config.yaml
n_layer: 14
experts_per_token: 6
d_expert: 32
balance_loss: 0.000106
groups_per_token: 4
n_head: 2
rope_base: 10000.0
qk_norm: false
lr_head: 0.00519
warmup_steps: 200
doc_mask: true
dataset: "wikipedia_en"
Below are experts of layer 4 (counted from 0) of a mixture-of-experts language model. Rows are named router (the router's row for the expert), gate (a neuron's input weights, with its number), up (a neuron's input weights, with its number) and show model dimensions 48-95. Each number is 128 + 24 x the weight over its row's rms, rounded and kept within 0 to 255. Numbers have three digits each.
After each expert's rows: a language model's description of what the expert responds to. This comes from a sample of Wikipedia text that the model never trained on.

# expert 22
router:134156146131150126086129119115146135147142187099108151131122150180156119139129161126104150158127142117147129109146096090126139148127129141120121
gate7:122111122142169162133123123129143128174130152177126138119121158193139129137139098105140145156131146145152131132109169121152159100137148145157125
up7:077115152130156153106119139116106135146102150135123086104118115165173145155103142106125131140118155096147079152145149126123141116108132135100140
gate8:184124161154137123147145126151123129154146106120098149137164128190171126121158100107134107141146149140181115151116129121151151136128144131188118
up8:106137084124105130113138135116147106101114103125140126132092127137115129138143161097139126131118173145136179128135095072106096095088160137164116
gate9:139140110098096137125119119116127144128096135140120104125119143128100184155117095152146133145156137136111125138083120095111091112118116109154125
up9:120082095135100166156128129117085131113124141137136149148177157167125118097119124125099111072155127151122172161171150120141123132138131136153121
gate10:148157112133078094074140113096132108140128160083132078099148119133142123135138161133143194115127087134110118112103160174106128179149148113108099
up10:165096125132132126166089159127137114140085146158124123132173158134147159117164176120082135136133114120180116101156144113135139116097112140097152
gate11:115145144139103106129103126125100134126140168122097118107171176158111123133128130120081137141156137115133131089154132114103172156146134173121122
up11:098155159114107144150080143129087116131141163111104094157118106119098175117136144125128135112105103117116115125140091098132133142142121120108142
gate12:101156142135114136068137159099142131122134121147115101095156162167132053134151118107124123115130130125165109098083109116093122119150165103120119
up12:123172113131115141118131101111152107128102131125155113127124150094122167159111139138093145094172135124088087104131162169116129170136133151100111
gate13:143146137166146104124122096090139104120135139133154118115156160176128109085120172097118110091127137159197120140110125112153139130095139190146102
up13:104114107115137124115108131128108099109123124134141207119121116152146143133142149086127169133095108098102149150099127140121139133153119163158168
gate14:106123126115112122148155128128128146098143115111162159153127123112136149145139128159073106169132113111148112134111090130084130124083131147073105
up14:127097163110149175120113127103108105115127126113159130106123167135063122113069107218126076123157138129088136131157129144117080101136118131112132
gate15:166155128143125135114143104115104174111129116132137137132181129156152122089099122155114127127108110126142137141134159125126149135154135149161130
up15:111178112143121150146126167084152126120111157107132141135098149143123125150136123134123140118115141119133135125174144096120148110098155076142113
gate16:145132133134148090147130104138124157077128118114139126123088108098149144135101141113167155116093121090160125154119149129115148128114108125124167
up16:091142107105083086114154143131124142121126103113145145087091127178108115125145119129140147130114093149125178100128138115172104119082105126123119
gate17:153160104135142171130129145115116171152133139137111114123092113121091102099136157136087141128124093144142095138109098098121136170164123145130114
up17:131109098120080136143088130110146131116112161164159170167119105133096131155159145085078132111121144142124139145083123082128162125094118111129114
gate18:095163116087125154141166175140098133173119105128135163176140111130128094154157091156134098129099123121093168106097128156109169123116136120116105
up18:115158135072124153156151114114161123100140121139161120113152153127090114162144157150127120087165131091124131114147122108135090132131133124105149
gate19:155108109126113197122157147109180122139141115161129105133174083135095130108113136143145133105124117129119096101151119135152130143143112128086137
up19:163147144152158151133137125109088104126160138159149162117135106147133139152161189158104103142139138101122139091152114134139141087136122134096112
gate20:123113116118145114117150145107107171120118132135138119102111162178118175151109114115109123159152094124122178155152058069131182108117187136135130
up20:126123085100132151159140157168132095095147155150102135139114146116162165129112152107135087133131149101138202094097098118141105164140129131099121
gate21:117105115143149094142132150118098109127164099079127144154187181151158133144121147137118151103130138133160167102104102132097178108097155143155122
up21:126145152118133130126120170144094116093104122142110158153118156126100184097137136154139152092100102136117135129103152122161113166140101122120127
gate22:143110124139122137136082116131121110073103159124126157157163150151098144107129162126123161144114144109094133094121067112133136148065128126106161
up22:100107114104124061135135168157108105119177127085143141133117157162125130127133121141098114112168179137123131159125152123082076115130121114124116
gate23:141138134167135168140146156126159126143136142079125109126105137125145139146100132117165152142081121136136113127094145163101136156145140133167140
up23:120121102183125181131120149137131127098119143182133121129117130125111104100156141167101123098130146160115108164077134102177115134051120146112127
gate24:114136131098156103112148110108111123094103139098113163095153151131108124156135155173133191104126137092142157151176100114134134164105121130121160
up24:108137124145142167149120119161130127176124137153165174105134110131132110134131121126123113127156143103099134113151127139129096128171124146134139
gate25:118195181140148136119155141136127095143126162121118198147144113138112151167111153106150148136151160142079146132134089120102099118122105124122137
up25:102138153156096142121122138119146136137147105115117114145118121110125112159125126120160157107137129140094176159131078091076139132163112112121160
gate26:151106132099100116118153167134101165142136090146103138110107104136128149184128167136069138083133093157120141126125108133169116131100152137108155
up26:139150141136141120136149118089160159139112132116082137095065143115088134115145113136129113131156126128109112128124155135114068125099122164096141
gate27:114156143132162087123151153110136090140126105163148161132148126097076146129161122132103143096175080141117142139131104122119112082139105110110125
up27:102117153125137143119122103088161167084159159094130126120124166134138180112134104105109171147185137186098112135132104155098119108158143116123154
It responds to: Capitals in acronyms, foreign text. Capital-letter pieces starting acronyms, foreign names or formula symbols, and Korean byte pieces, such as ATP, DOA, I, LiPuma.

# expert 21
router:154111146139089139149124127143125116122134142114139089118152120148124133094177133112142123109140133129120114123120124106118160131074094166131132
gate3:173107151140114142145142101072116115097137137136099124121136062113132146134139144116144130155137071176122155117153102100070094163140097171138119
up3:135154123123136139100136102132106133087104127127148158098065125136097162131120135137090128156129114111123125143101142121130108145138170144136124
gate4:138153114124088115143106134154167123147148178132100132109111146144111121152131108137098131113115133141139136096168110096140138124122104100146137
up4:074182092127139139132092126114128150166134125140114119091127165137150128134121185161129140128108094131137172148161190159138166104105101106125140
gate5:125122129153126143149106130115139161100147106147121166155151143102160132130125059100146155158086124107146071117148115125150150122117069122155092
up5:108136076135099130159142141093141155119137188144116178166155177147116150093104130135132117148165143154162181137133156079119149137168141160144133
gate6:095131138105105134131120100095116112106094154124099109141130102145150118112142164126143103128136118189143080111135162132160118157113114117123156
up6:190127136125124093110115162148167131134176156098137129122084171155128156147161125110140105102147118140145129139117130115131097122115181125152135
gate7:147131133114092127130104124113133105093157170113145088139119167092168141131161183129115119114134119127104160082123072150091145130082110176105098
up7:137131164119175130141150105116142127099143078119120124149083081163098125130137127122111106111157106140097117143117113122100155071135108125100143
gate8:141108127145095084153078161142114177145135084151102177093140116183103102095150120082134083163097174107116132140140139175117167178075106131163109
up8:129144137112127101128129132164120104162146135148135160110180103133111110131110164136125085136113143153084154146149124098115127142144164148098140
gate9:125118170102115154132110123103131160150127124125157099131139129123157089116136122065131152185100139145145137131085140162127135140138159152144139
up9:163159111133110122129112145124121123139106115128137173130129117120125130159085119117150119119186180107102108154143125137160162122137142185120137
gate10:148123148099110110122113107152170133156097146177104162179100149121144165152110108137093106143093134137147136123145123121117201137136111117144119
up10:146101103140109127146166132156118096138102110086115126119149126131150130143113129141150140167108064123131142067123138122140132138130100134143142
gate11:129143129105060146168129151129107143112126150124079088124139121133143068042150141147080161112119085123141122150172150186141155106134124105192121
up11:139114144118145089162121109142160094122135110102128142145131112105106095099124140090141101125142104148124121170093145137092090102153147146153160
gate12:138102166146096114143137172156113099118121135141115140126129153150161116135121137135158155099138061120139103135091147086163141135095156119192143
up12:120106092133158099131078121174120121097121119149130169133171158131091125111147129121118147132087112161146132113144118111145103084090112169131129
gate13:158135143111125142085120094170110119163139155108149120148126115122119093161113155091117077162105109120146146108151169113138143106128121104081120
up13:154136141151147131139075162112147142151130095145133150143134139125103146170154143095113100142141102110147090132170141139130164127087124120153126
gate14:141190122139102116129082160121162138159142151136130119074141139192127112116124138116151169179119139129110185139105130123162130124146111121172075
up14:129117145119114116147136128166133116127114122127160130118193124082131154093121152127156133093150089136137136136112126183101129154085151141137136
gate15:167119090150135145131129130147166089129148137122115114127106057165063111105136140157077139146177083076122151137110112107130126163111099138139167
up15:088133119151097126137107145150097149153149120136185135094154130159093087137129098160160128143165118133103156088142139125116161102149124149139156
gate16:137093144170114129113104128128179170119127173126115142165126165148125120149134132124192138093127102129113117177114131162088141137119142097132134
up16:135127114112151124129160152121138115124134120132110124110148117106111090117146136161140195127121135188142128116127139118089112109121150139123122
gate17:118154108128084134158141118131116077144144160144129141129184084116138138081118118167139117094152122136124106124108101112100159117160143144116124
up17:108116142143126119136180128139111120141129121129133148126090079158158173125090154147111170098099104110140145108141155099140081126123116075109112
gate18:169143103177126158089166151108128123112166155110171097150162140116155095131177148149094124118108106106129126119097091118120102126125105128117145
up18:112118133142161150134161156148113120113118108112104104121120122141109095116147132150131173164092137143148103123155126104108127145175156122163134
gate19:088105129138086137114138147113139163130155097142097117135114129176133073135159110068115141097124107126138130141158141154161181115143107145166108
up19:137145102131165125145199167147135197103150138132108141126154105125122119097139140140133114115122123122123120124166166125105135144115171068148107
gate20:137112122125116114150142140128131112095104114106160095153120121126134135105171134126115150088156156145144106077141148135101151088099160099162148
up20:193124109103129091097085126163110115121127098102143112170168146117123151151142125165134125142103106111129148121154127153125145133122094122112116
gate21:079146140128105129179110114135120135082109152146107112138139110097160142159144119093156113173146120166105157156148175133161165149138117144154078
up21:128159112154121102103118171149148117124160146105149125138131147111143109131148112112154134121151160122152133109083100134108123126094133116115131
gate22:106173075155105119129138156118124123120162155108148092155179080116120150139135150142112106109124125139100159115117128108133142146095149157177142
up22:146153147146117168134083145109179182126157098145162085158123139110134081155136132109093118131118107127120092118109144159153144119120113139141100
gate23:126141136135099061156166151099139132135136159109130122157086145090131120110171137111096135109132141101137115137135142131170168113128108130137155
up23:169129138133134140135166122144115119149143123141089132126143110121120109121148142114115134132099103156142132113133131136087139140086129140074180
It responds to: Nouns after determiners. Common nouns and word pieces right after the, a or his, often people and roles, such as friend, son, singer, buyer, work.

# expert 9
router:135148176165170125107126112153153083106151153131141127087090087106135128107116119122113133125126135134179113111133074126130150115116083132124176
gate0:119170123087103117110137127127084110130130146140100170090121152158096123140148118139142082138148119152072125074126153141132080108114114130109131
up0:096069166127111114142130150141162096118142164185179108132111111101151152131133150100152141132155151144131104150112084173087140083136164126142130
gate1:143116079127154107116167146171109091156151153154117122111165097122154116124118135136096134132127113159127106120124061111126149102081095123164158
up1:161095117139133135182128150124091128129136126144165096102128117141087148117086105149100103167137091166097152131123056109136104097079099109103158
gate2:165074128118122129114144150138138139121118131150111141134143096128120130128109116119112161110139137143143096126190169136169082110108120124151084
up2:071126166104152171129120131123069097121144156147162126135119161109137151092124103098129137170140130134123106126161126119189112092142158140149116
gate3:166141094106130118139127123142126084138166118130118167111101096122115127157124087101118117183119180128163119118174081145141157115058166122136104
up3:135121120126099151165124139135133128165087100135121147099136149164100117121129158172129149140112126132131131124146157134101145124129085147172094
gate4:074135150114135150099142131140149159099155157137142156143110124105156113187091166089157106150122133134124098115140160113130100172124158132101130
up4:123158193102131139098141059132114154109151114124176121099149144133127145150114141142131103145126101102159115112112112101102127116124160103133089
gate5:174143129142112123101094114154155113150092114157158137080133112123137114134173180097127104112091142089130146154159114118127110143126089157131156
up5:094140090122114126135131169112141129122104137096162130140123153152076139174132098127136062153147126155095088118119137161147078145126132115100090
gate6:120125137138162141138143135147112152094120084135122128120146077132089103125102136164104183143104131125119133134065122109104093109143117110174145
up6:119152077152132119119178119149121126108115133158112139123154099122111161116101134145102113159100159146195095088138109098110150131146158121134099
gate7:134139146149140138178122139139129143128162126112135108120134131096099111146144094090114097168070092112143132114114134126105159154114119131127091
up7:107123121129123144134157134148168108158142087135139099130160147118123090140144127106089123098111139109102131144120148143137112143116162150121101
gate8:181113160122123137147125129063109167115159120126158142154179107087196091153158113108149135093147102125125112110146101130162146130132097135119102
up8:146106128162121091161074171109130153111110112101072115126118120114135107095111135154127104109142187106137126133130125091085140065103105140150118
gate9:140073116161144140144145142114139092144121140143115107146091141149114115125111103107163118122109171123171156153115091112118141153093158144125184
up9:092092108130164065141159137168106103110129149137115120092081157091128168149122156111108148128173133161132134140150074118132122153117147121120158
gate10:147193155106115148141112164112104081097114169112160138165148108125137166126173138125151136127146132121141142140161108171156129137093161150071117
up10:124129133114106143090135135132162093100124167109168146115145142138117178170120111127165181103144141081127149094108170126109161136124138140126076
gate11:136126149127152090123121096126128137162134109168113151095160087108097170124118076145133120129143178079146118125138108163136159109087154128098146
up11:086113097109172126113103139152150166139082126154146141135126168128151126115150160150149154096116181155100131179125140128132130161105111103101146
gate12:158158127135112119178087081126179104119100119130105155108126137120143125132087156161119153097136148120159129144125155096156154160118134122092140
up12:111133089120079127137168110142120117114174195131128103165138142086133127098104155139125139113112117155095113128088165135154100176140114098139123
gate13:121135116157135114147114088135123133157159099114143134113116131105143138137095152119120154096117100110133071154157129134149131145139095161089129
up13:134150127106135096147162139140112085134081160102155148125113122182156159124168151113074117184130112157161191118162089132122131119171118160166110
gate14:097129139123134089178118208111158091112165159108097123117133107112117121138165108168144117151133105122117097109124120093126129104125143117096137
up14:151109097134119139134137099124111129090158129127136160102180161091144124154128142089137135154119115129102159107130139127126137139127089103100131
gate15:134137153105138129117098131144118130126139141163119133169091119144156149128164133117121107153146094178121115133150121087144106137136064101143119
up15:094157164111142138120114154122129129143120117127134143128137107114091097122149091187118148178133121089145151122126162085157116147121156170154138
gate16:200119161130130140113105127110166102124166143149070150147148111176117118128155116103150129117123123182157150100135091139131143081145105094115098
up16:143099146151130114171076123136120117097126139130183149127108175101152102094167134114136108138170101090159121132125150165125147104169123172114111
gate17:142133139132117134140160097114163129094128100158130166122168097091076128137133153114144152139139108126139108118128144148136135150137144124121159
up17:104107122098101156115128114123137109102156156119132111130167126158141155159142125179113175143124103125129159123152173128174075161130184148142110
gate18:131127032099129152109110143121142100107122084143098134104134092135123155140112115093133161163127161142110128104168097141157132138124169132106137
up18:108121197148127102144141118162141112127141119126100157124122135119151124150123090146110145128097134131148104137118176158122141127135179125133085
gate19:150115138134135136132159107184077121175131142137128125131149138111125151124124117140148138099127133160156155161133104108131081098057140185096145
up19:099167148067120151110144100131092139130160119091142096103154145180128159126163156136116118132097138102180145119129161131126157120144115114105096
gate20:104122128124152146136141126121143110163169125085084072108101129121115129125159126099133148114170167136113134132092145185131132096142146118113169
up20:160132113123122150169144150132121160141125136188150149114126137139124107131122117105143176112115120099121119175141126096121157124109130189114157
It responds to: Line breaks and numbers. Line breaks after numbers or list items, table pipes, number-range dashes, degree and minute marks, and dates in tables.

# expert 8
router:181119163151094099115151143130116150129136142141112116179102124131149128107115114110121130145088126102131067119164080124138121147072141143106130
gate7:119139154115088090108152135130124063142152132119123125146165109148154137107097150118133166076053153144161149198136109091136120171136132148124102
up7:147143106159096160135154099128093155125141134167131114194128146149149157184193155109112125135072122173103133110120127121126140168185144104127141
gate8:128079114138157143175167165126154156099132118118114127155096117140135069127123135141138131101104111139133099132150139127100100168117141156108195
up8:145148174134083143116165129114156212136086133145171102139127120122162106150124134133134137135175074089144099109159146134084134167138125108091121
gate9:124125116167150108119155094118127093100124144110106094139122128160124150097128126142094149151102109121151095149127088140131132128097136120123130
up9:138140155128143117122107151156140075126099126089155137074104149094106113122174124187110164132140164107113102136127102156099119138124124108133171
gate10:184117188144135093098065119117117132141155139112116104139149093158128084136130146104114103153095112146136105127141112149106135138098142105074102
up10:098101114087128125159144133129159113132115099114120136137141084140150129157110110125101143090122144130114135108147126125133101123110112148144097
gate11:134133100162100092139140093137144141164099148139131095092114107093090157149126077117097159071125169156109156121169097160092095161115147094110112
up11:189148120133143133107108142128096127114106110094134156125115099109084086147140151088101157125131130138142118123145121133119127135144161077119181
gate12:142127135131151109124157123121124161148142135120136118121135120111122073127090188106159116137117123144130108131144105120165132107101114115120149
up12:148110116142122080185138117189136168163157140117116126126106159130124097138127118109147137132119130122118083136110136116130144091121117121121107
gate13:139160159136078129089116111138109122142152140146124129118138116136129112144080117157139073164142114133094068116138110130106107105126105110099162
up13:085146134092128122115120147139097145136156139080128129117062167174099136116139118159091149144128088117095083125140143122115106098139141132162089
gate14:118109143134138128126144125147117169133161113150125133134152117108167148129131140127163110132115135136138066134155127147103106094066159122109121
up14:089160088095094106152125131175071113132119152141112110113099113089145147144113159082127095090151137152118096118141135131113174143148148117117126
gate15:113107121129105137157134142157126165121139164129127100135129146112135134114171125191106164139141128149134122088152146128107133126075128163124176
up15:133146122118109149133125100142128153139145158140183127098130114115181115153098124107147107123136080131105124148118118139131100128115134084142128
gate16:151074122082140127118143131173132153160125115103108099115129140177123094132083139113149102076096158139115121091152110163137130123117117140120133
up16:074117149139140131167142096185105106122152152138092153099091102103067123155117147134176122115116098179112113108140100130118136078149117097152153
gate17:202114126110101145119159148113128155136146107087105129134155120160099076152136125129094146106088102139124066143162140079132135128136166120124128
up17:113101148138139116096141136134141080122197154157121154124164125136172133090122121149136104106142071141101128116129143139105100159095120113123123
gate18:162119126109090122133172119145127153101139127140122137183175177128141156164142125112183098145095130125132103119126081132135133124130135182087125
up18:142112122174095121117125150104110158131125134072082129079124102117120099097107131117138136144157135109139136118122111133146148071110123086096138
gate19:157105090069118107096109090131147114130127129125122127152149136118106163123154077160112136084094124159165110127148105124160093137160162128113129
up19:121127113189104130091157114118140107135130153112155162120099123132090085100129107152115131154122143115147143131126073105155170163106141152130163
gate20:107110156107121127122128107150165153129169108122162149124089141132122121097109108112128119141097130138170140131145145170142161149131127143085110
up20:144160153135181083164086154162176122130134107144126109115099132123115133125140110141153118105154127113123102102137148135102066118138119131168140
gate21:170121161161147101129138108135152122107156106146116129137148130132122138144124168146129120098145122108116129138165098137103130165112171138098141
up21:091133126118146137113102124122109136178128144114140111125137124101142197118137143125105120113105124123172138136133118142117149094136140120103159
gate22:140131118171109124068141101164116119126130093126120103117127088118127136167111136087125091093138104167133100086171110138122131137191144135146105
up22:103110131127078099100082141127113101130153106138112132155160118123153106157142141147136134152122108133145165147140111158110154163104199156066186
gate23:169147094152115106078158136133135134099109113135117109155132093205126152127136091149143113132114133163086153142117114146141109180156185129143123
up23:169077148142122137134134135155144126093091125103104127146162121125110142108098155144150114119132132132127116125131102149180141132153176145117114
gate24:125104124145080145138170136167106125137179125116090103112150141137144055139133160139163110163121087120115171112156155127117130147099171097068117
up24:134111114114132115147106147118170116124143168128161153117101162173155115121121133128111129118149151154136124084087137142150099192112133105142127
gate25:153131161156116099121157114091148105078126109129117143159083116109111140060133150136146109135136147102133084095136100109129148108131139163065125
up25:117148102135130150114113129150109156096142126139125116149140128101128127114154131147125105147110116147134134143144105136123122133085145122180125
gate26:118113119127122122118108132136155119102128158155064126107132130155137135168054116093133141152170176124136127115123109146146173135124130160089134
up26:171106131169126128112109128117104131069098088118115127116094110167147124155113144118167116116149121112145139114136149100114088102148111150126091
gate27:133115129106144158114185124101126169150095126160120108102158085132123118108169138135130111152136149120153135131150184113145132157144075124148158
up27:117146131130142148143104079100146195172119087142136151084125105100108110146146131084122123125098124120125133103096146144166155124116156141146160
It responds to: Nouns after determiners. Common nouns and noun endings after the, a or this, such as season, University, time, conflict, information, -ation.

# expert 1
router:129170146116169101140165120120094140107164144145107114138124127163134090112133145095170178133135131087105149147191148102164111168108140183113136
gate0:180147128145131163175117119114133183132107141118095118146170183114166104135128111113102133089146148108099083105105108129102126095128115137135144
up0:139132144145149143130067139130136131124094105155143120174149143129139122084114130097108146092130135138121207084105125132107108124140129109109103
gate1:094159137121133089104144092146118129155158133128140123110180148172123122109151155122140140102157117167085125164109062110111147118078144110107077
up1:143116137092155130112154119142130096102143106137121140142138121165096098135167153122130099176074128147128125143129114086109151097098149113157098
gate2:160162084143105174083127131085117107132143189151116118152123134128151106109141102123136121138103183124147175114142144107152131132120143103124138
up2:115132108138144103158152115123126129124149097110110119149172177129075148074106134127157119132106128139105148126143116155092128137091116143123169
gate3:135153073108084113123106148134126168095139172131094155166117121164141129123137135109119150121109150100102131108167139137102118161143115132120145
up3:108134090127117133135186122152152158126117129136123112084132103135091148103100120122094142099096139142130109139161123146151099111144115095195112
gate4:143146158142143135131176070123147086144152148163115137150157116087143092107152126144113177097126110105126135146136154141131121154126135115095091
up4:126144163134106116114110124096116133085139126096151160140095117096140164132102139151108131131126110126126135146105093095118121140152173161110166
gate5:169133123167120105139109137138094142121132175154090152112122160115149136148139110111117117103161138169079116132139139078122119159135153111098149
up5:116148133146119145144124157139128117139085073111156106172111112117123195085145102120109102126114138109185111108114118119131106122164149110104135
gate6:147159141106121149123172100144172183168123108160134124126156111139112123127124165151119105131180134102131177092114134112142146141096104153085144
up6:136107098125127126062153134102178080173109112125159089085104118135159147148136123090086152129124121149128146101127126118124129107145098108128169
gate7:161103120102175098096106155093097105150138121137081148205181121177098116111143130115149135107113145126100127132159111139152113092091092140123157
up7:117116094131177123121117108134116143168135125145127126114115119143108115176104172092147111149140174146130141124146084104150153136117075137103141
gate8:100141124124097133147177138146119135090116129104100078079113138114168120115136154145119172122097113146116111120115156133132099126144151159089118
up8:119103113110098118096136099120198126181160134096191150139162108112128134119158143169092133143129155076140122147117187096149118129130127118128107
gate9:114129138162120116152127050122082141108153089103128152185124129112134122103144133148083094130109122162113100153129135090102109142109134145093175
up9:154138152122104171136108158136142125150106152098132070155137136134127133116149128127106133153147143171078145111152113106139110078150134121145148
gate10:144191115097171173108148130125107202117151128141148132137146133124115097110137128104135157097126156113128146162151115140138131122115139118138151
up10:139152116136109131145108118152176161143114126096066139106136120167104138136066145088182112133099125130106117109126162107123123124093136170109133
gate11:152112127098122098125167122141133096154127152136076141125157110145185140142184096105136145152124130133142115116129120161103164118105136097102122
up11:132148136117146100112098128129122155153148123121113172152106094134108129122143128164165140098110117078122164158136140115089150150118175156164120
gate12:130163116069162095105102138105100079103190102124154136089130145140123141125144167087142111172106160142148145107119088131148116106087094178142111
up12:093132108130096146130137132125144125130141099087146157077154129124119160163092197179118126124076135138114133115148131132143151142143126148148098
gate13:129151118113120080139149072118160100119142112067108110098126105126153146152143120088110087168119077102150131118153133162139135125163173160143160
up13:114172142156118139131130108139134123126114150118113122143118123117180157141101115164145147081103144114162134150149122115094099123156154067188109
gate14:132156127136118122133109084135093141125101120117128103142094106105164112136087081082135146133125129135156135119120119116139124126120111138112112
up14:111105167141180109148141151146123147154201102150116133153136142173127122168119118097114160146172127145119127168155151142165145121120108111111148
gate15:146077158146145116081085110140116131088126139126103124133135143113099139154128127083128151084118117134103152149113155114122151131146133142146130
up15:118130083105152142126111074146163112166082086118105101118160120116115100164145128146142119079125112093118148139088109116086176158101122124111125
gate16:093186129121144125168119152107089110108099139138115133153122117138139101143116168159124116128146148110102114138100124140150137139122156111146109
up16:099114133112129134128139124110175105114137141137153117144091106088127148111125119117148144120152098142120139092066130131120160149154191119125106
gate17:129092127140132140107169089150148120135118153114141121126092124110090098112141171092123073153140119129134132110135140157122148130123083165112109
up17:114094154158105127136095144147166121183129136151075105136120081134109103147128130082116142143141066126112161137112111089121132126104152117106151
gate18:172141118094160106160142156129120180129114162136146087108134162151140053133101135115141112129127107098117142128115161146170101148115136162115144
up18:134089127128182146118120114102132113113134140120143091159156180127139105082118110135150123104105130135095099131104166158083126114111096136143140
gate19:145107157076118142110114125110117082109150145163114144121126085137156125122103112111107110148130103086140147104157078112144101092116120167109129
up19:085145152108104119080128132144145133132118107119140142113187141099147114126128145133133130124129106095126145109125137120142122161130100095159095
gate20:147178112145079125143131131107142155119168128142101118125131126133133119111134136099145138085137110121142160139123081119126091116151103165163103
up20:102112116129141145117121095127142109115117134166094111154132118145166087095098112121145140114171098128132137137159154133102162136115148159122100
It responds to: Line-start openers. Tokens opening a new line or entry, such as The, an opening quote after a title heading, a birth-date parenthesis, or table pipes.

# expert 18
router:124146099125171134123103132108137167152146130131161118116151097133131201115135114117133155131164117146176137146151130150144132127097116146136143
gate0:091162131133097131146070145134126172113156146084118142166171130143133076140137099155119168149114118167145129146135126163133111124130140149132134
up0:112152155103087127078178174129079068137166089128091168128149123141088137134144163137111112139117162119156099117114112115129123138139124110084165
gate1:089155119096141134162129081143130164175093133137120159142125141142138093132141072144134172141151081117099147135133091098138069167134147124130156
up1:143130142104118111077117149146143110096135163131131140103095197155162170079113123112104150137112151176141194154187153182110156107126122152110133
gate2:150146099099102140081152137113143137124167114153079137066109115138129163141148113125064171121142082120129137140121150142100176094153125166135137
up2:135117095118158137126108092159080129113167113121150134104145105159133148096117121148111166138124097101115119157174102124129132121172127070166167
gate3:144140112137155186123138115134142129149097118147125106104104164118150128104117114141153121173145156138158137146134124149114129113154145156121142
up3:143088144102099139105134105134144162150113089110130095145102139157074129114066081186130113112124132089125126160131102119142144143124113113102149
gate4:137112133082129137097094121132145130111105089137137127147137079154143161169144118130106137129121128136127170173131123108111104164079115101138114
up4:123118136153126121105133135151155148151111156160133090133123125114082127136126152057121136108146107113105136168117126078126085112121145127139130
gate5:126109103102107153100101089117083099145150129095176104145173111151189129125137099104135152122121107109091106107130110149085115094116109153127144
up5:103138137093143111165092158090134178133144105151109113148108117134136149130158126085145099110166130114145174140140145167104122147124113107123099
gate6:115122130102131116142107151075128114181111112102165097100104141123124117116157134154128097101159153128179121139116142112126179084131097112135107
up6:132126149117130127117125161120121131137066114119163137141139116109123168152168103147149111153130122163089133152148141151126165157103117089145152
gate7:158138103103153173098156114108126122122113170120144109107157150143100131147137129100127132133161106134134147138129152125158134140117120152168119
up7:133069114106134134105119140120118125164126130128086121118163120157145097101124146147123107108108109153114179107086079112123093111128151117100076
gate8:139101143121171149144102131149118199146140112127081153185124076106130169115140143085127070163126105136111131099119099152123121149165118142114163
up8:144150138112146102126196113109127120082118106107137144135097164130123129138076150115097120169102146164105128104121114132124109101157095155166120
gate9:146045126139124132102122156120127134152137157114195159117132121115114125137128187108087119109126164113137159151142081074099189101095139128161130
up9:104095125126110145142163112129156087165139118125125141097166132147090101171120114119165100111122184168129168140087147114118111120122095133134100
gate10:140117134140141156208101140128106134131116086114109138116155123152104138144170121074123134137118129113135101128091093115144137132166141129132136
up10:098112124132149132183133092106162128149156105125120119068140102117116131134157110135092142147090132107134117134130141101101126130104149136074099
gate11:115156170096125136123141155160115157144124152107123174125133098109107128116123117147118151079109133134117152135148133147141141115115135071133111
up11:146137142105126149088108147088130118088138171129090116141131118153113116111149139121140105120163074105072106123155114132159097126101164144152179
gate12:091114101148114132120121135169145121153123137104149129086109091116138153086128166131127123126121108124161115117128129110114116144135176121144110
up12:123090122102135169157141116099123156117105138126137160105091119122161125125119164135155163132060089119118109123135120129126121130106125078150145
gate13:101109121127143101136138142117078104157167092053126103137123085119123136160133134090121094152124166129151134138131098143131124158157138135127165
up13:120114138137129127130143119128135134131132109102061093110126095129143134147129156144114129095109152104123130119158123127107154120137146102131150
gate14:111100141167152111167137128170149081155099128094131136128119165120119134135144138098101112138138109098138098136117123122134147122102115178117140
up14:138159135125103093167148107138118126138079154140147167135108120092092136145143153125157114127124109113122131093130103107107127132139158092148121
gate15:116158143179157151161088149135134111108118098105158162139111152134121134117171116134127128159117143152124127095110140138127110126112095114130126
up15:116127149125132142125103121102132126132100144131111128110135157101152096125116110167121161153128138134113068091123109123096142151127098128121147
gate16:157107136090112122118182155108135102127127150113122104131128150163174135157137163132110117146111092156199125161135143174133111119127137133124182
up16:156128125077123085158116150148137148112103118106126113122098135142145119170151103098156113112119151113130102094126139110108134103114126161122134
gate17:166134126189114150132116138111127120120171137132106129135116144138183087159128095137122131106149129097146164101143137150154147140131122084156099
up17:103141109122148130170128136163126104168122132139117158170129103128117134148084101177123149156095090118187111111142144119152093187122132133128127
gate18:150125124073143110145188123128098144097138102162107160113097119133156119128150126115113105129092152129125119141141103116177062135131152158117115
up18:123125117107088102117129103161116124148124144089140103131126153142136136137139095111142138155137115118118107090129088153170141091126151138115141
gate19:153149144134173127110122125115111151148136146110156086125129126115149120109107113128145127141185143149101085114174152146130106124098121137121129
up19:103087120136125118134091135093155103144132110111097128124112116122156158107099193121103124156047121147151121101163110134125099102163152122117156
gate20:104153095099086164126150113159115166145111180125155128172134182148151151116156109117119113188105114154111125087123167156119095167116115167134154
up20:181136137108100110121166118164128146088103088158139131174110130142121141132123114121159091133095161066157110121156108114133152153141150137117142
It responds to: Punctuation and brackets. Opening parentheses, table bars, commas, dashes and list hyphens, often before subtitles, conversions or notes, plus was, is, who.